Weights of a small mixture-of-experts language model, trained from scratch on English Wikipedia: 541M tokens.
Below are experts of layer 7 (counted from 0) of a mixture-of-experts language model. Rows are named router (the router's row for the expert), up (a neuron's input weights, with its number) and show model dimensions 0-255. Each number is 128 + 24 x the weight over its row's rms, rounded and kept within 0 to 255.
Before each expert's rows: "mostly gets" lists some tokens that are sent to it at least half of the time. This comes from a sample of Wikipedia text that the model never trained on.

# expert 2
mostly gets: " William", " John", " daughter", " Michael", " Henry", "é"
router [178 127  69 141 109 105 112 109 129  57 162 140 132 113 123 134 129 125 144 124 136  99 149 146 147 109 156 134 128  96 108 118  89 118 135 144 146 129 155 109 126 163 100 119 117 157 145 164  96 116 132 136 134 105 137 123 146 159 123 109 117 130 112 149 114 161 152 122 141 149  81 147 121 126 153 138 105 143 125 163 176 114 107 175 142 108 124  98 111 118  86 130 102 123  88 121 159 121 126 136 147  92 119 143 129 119 111 105 147  97 155 112  96 123 120 170 139 141 111 135 151  94 143 110 119 125 150  94 161  81 128 112 118 136 144 136 140 133 143 123 115 129 127 141 109 157 130 114  85  90 145 126 108 176 151 153 155 102  96 112 135 114 128 146 152 156  84 102 159 128  80 117 131 124 179 129 128  85 113 105 139 135 123 118 139 139 125 122 131 110 151 121 112 123 115 131  88 115 109 117 141 119 142 160 169 130 177 107 131 132 130 140 138 139 121 194 128 139  93 126 114 108  95 155 107 174 117 145 123 125 146  58 118  94 121 158 124 109 104 119 132  89 171 125 133  92 205 145 129 110  96 120 124 110 100 104]
up0 [ 91 124 113 142 115 117 130 109 144 124 134 153 131 104 133 126 133  96 127 106 107 131 156 148 113 127 129 161 137  98 158  85 158 141 114 170 134 110 157 124 127 134 135 122 145 119 120 160 110  98 106 121 138 128 116 153 126  98 154 171 122 131 173 113 132 134 123 113 134 127 151 172 148 117 115 119  79 172 156 125 119 124 125 122  98 154 125 140 157 137 108 174  91 112  84 110 115 149 141 113 121  97 116 103 120 107 139 124 124  60 102 137 110 112 179 120 138 115 105 124 119 141 133  80 140 111  97 114 189 189 180 100  83 134 135 114 130 121 168 155 112 142 135 126  75 131  94 151 133 101 116 120  52 151 111 121 152 150 126 119 187 148 175  77  79 136  97 136 110 155 146 131 199 107  92 106 124 166 116 129 133 133 108 104 101 135 132 108 124 141 161 158 189 103 134 134 122  96 140  88 109 112 159 123 119 129 130 160 105 127 137 127 135 122 105 210 135 143 114 102 129 135 134 150 131 117 135 109 140 113  94  68 174 126 146 142 123 161 104 127 101 111 114 144 100 147 116 103 165 129 162 132 134 157 115 112]

# expert 0
mostly gets: " about", " near", " in", " through", " between", " built"
router [118 151 156 130 118 135 124 114 133  79 137 100 121  83 118 125  99  95  80 121 103 125 130 134 125  81 154  93 119 160 147 138 123 114 128  94 152 199 134 162 158 136  96 121 108 106 146 150 109 110 137 146  98 153 131 126 138 143 101 133 104 116 134 169 138 139  97 153 121 101 133 141  81  94 151 166 135 121  93 110 131 158 152 142 162 112 115 144 129 102 120  88  80  98 111  95 113 118 108  83 119 144 155 100 156 125 116 139 131 136 158 100 148 144 101 143 130 162 135 121 149 100  79 141 113 126 145 103 125 134 124 130  97 119  93 115 116 153 168 142 112 121 112 116  94 108 163 145 126  59 140 160 138 132 106 142 125 122  95  98 152 102 101 109 114 136  73 109 149  99  78 150  95 101 130 132  63 104 101 118 160 108 121 118 157 144 171 107 111 137  98 127 106 140 114 146 134 101 105 147 124 127 119 143 166 118 142 109 139  90 108 129  92 134 175 148 127 104 119 120 150 103 147 130 145 135 118 121 135  96 190 110 162 127 127 113 135 182 147 145 121 152 100 116 161 152 133 151 117 118 156 160 147  96 142 159]
up0 [112 153 136 101 128 131  87  73 131  91 149  80 119  67 114  98 124 155 124 127 135 159 114 123 160 125 157 164 143 124 136 141 106 128 119 120 158 112 115  95 130 123 110 124 136 158 103 100 151  83 123 109 114 158 136  71 177 121 184 139 107 139 152 108 129 132 124 139 138 109  99 143  91 136 141 152 113 111 130 119 130 142 108 131  97 114 202 132 116 129 132 122 132 169 101 141 139  92 117 111 139 153 150 124 159 116 136 129  97 140 132 169 113 108 131  89 121 173 109 156 105 131 101 131 131 120 125  82  94 130 107 142 130 140 102 129  80 110 132 116  90 135 157 156 160 117 126 136 115 116 116 157 122 128 104 146 114 105 185 133 109 107 133 120 151 163 109 156 121 141 153  62 104 144 154 128 135 166  91  96 135 134 153 145  85 146 123 153 146 106 162 117 177 140  92 112 114 115 113 127  89 128 115 141 149 135 145 104 118 115 120 161 143 133 122 133 133 108 115 160 148 126 123 121 134 172 147 142 162 110 109 131 112 125 161 128  96 117 154 131 178 146 126 147  89 125 124 110 163 131 125 140 110 128 176  97]

# expert 4
mostly gets: " a", " re", " century", " un", " an", " million"
router [141 130 122  98 158 107 145 119 119 108 175 144 142 153 159 106  88 128 121 135 169 104 163 120 160 135 149  91 144 134 139 137 159 108  87 119 158 141 127 131 122 141 129 118  94  98 107 160 113 151 109 110  94 130 113 121 146  96 135 162 136 111 149 157 118 149 134 135  89  76 159 164 106 104 145 109 144 144 113 147 165 146 148 135 136 172 147 105 145 148 135 106 113 136 122 110 127 134  82  92 132 126 142 150 115 124 119 156 101  75 152 111  90 136 177 150 126 168 122 107 187 125  97  92 119 145 123 103 148 110 161 114 133 116 107 125 124 132 144 100 165 153 125 118  88 128 144 156 105 148 101 161  98 140 163 131  80 120 128 161 103 160 102 127 163 135  81 131 118 110 160 103  67 150 169 110 109 173  73 116 129 132 151 103 124 131 122 122 102 111 146 137 131 166 156 161 114 152  88  86 131  93 114 131 158 104 100 111 130 124 136 123 111 102 131 146 133 131 131 122 124 141 157 132 158 129 134 153 131 131 152 108 155 122 119 152 150 158 117 111 118 118  98  96 142 134 133 112 134 127 129 152 140 130 130 136]
up0 [121 172 123 122 127 136 109 121 119 154 154 153 173  92 147 148 160 132 141 148 123 151 142 148 137 146  88 117 124 112 158 138 119 110 145 128 151 157 111 166 132 146 121 120 122 121 116 146 131 138 120 139 152 117 128 112 142 143 114 152 115 190 139 124 126  86  87 161 122 128 110 168 121 114 178 123 144 112 110 171  68 107 134 171 103 164 151 125 116 160 105 138 135  98 112 175 114 134 119 131 152 158 163 143 169 116 129 146  90 176 130  79  80  90 128  97 104 142  88 134  95 165 128 167 141 119 135 122 151 166 135  78 168  98 147 113 135 138 103 130 163 116 126 118 108 122 108 114 135 126 128 159 154 138 140 127 120 145 144  98 113 123 117 159 115 152  99 127 146 116 142 144 124 116 146 157 131 130 117 128 116 117  82 135 149 115  87 115 116 106 149 134 129 109 144 131 125  99 130 118  97 111  91 136 107 104  98 154 169 101 123 171  95 132  85 119 121 195 109 125 134 143 133 145 106 159 118 142 195 135 130 104 108 175 127 143 129 135 147 177 110 122  71 108 122 188 110 126 135 137  81 112 138 109 103 120]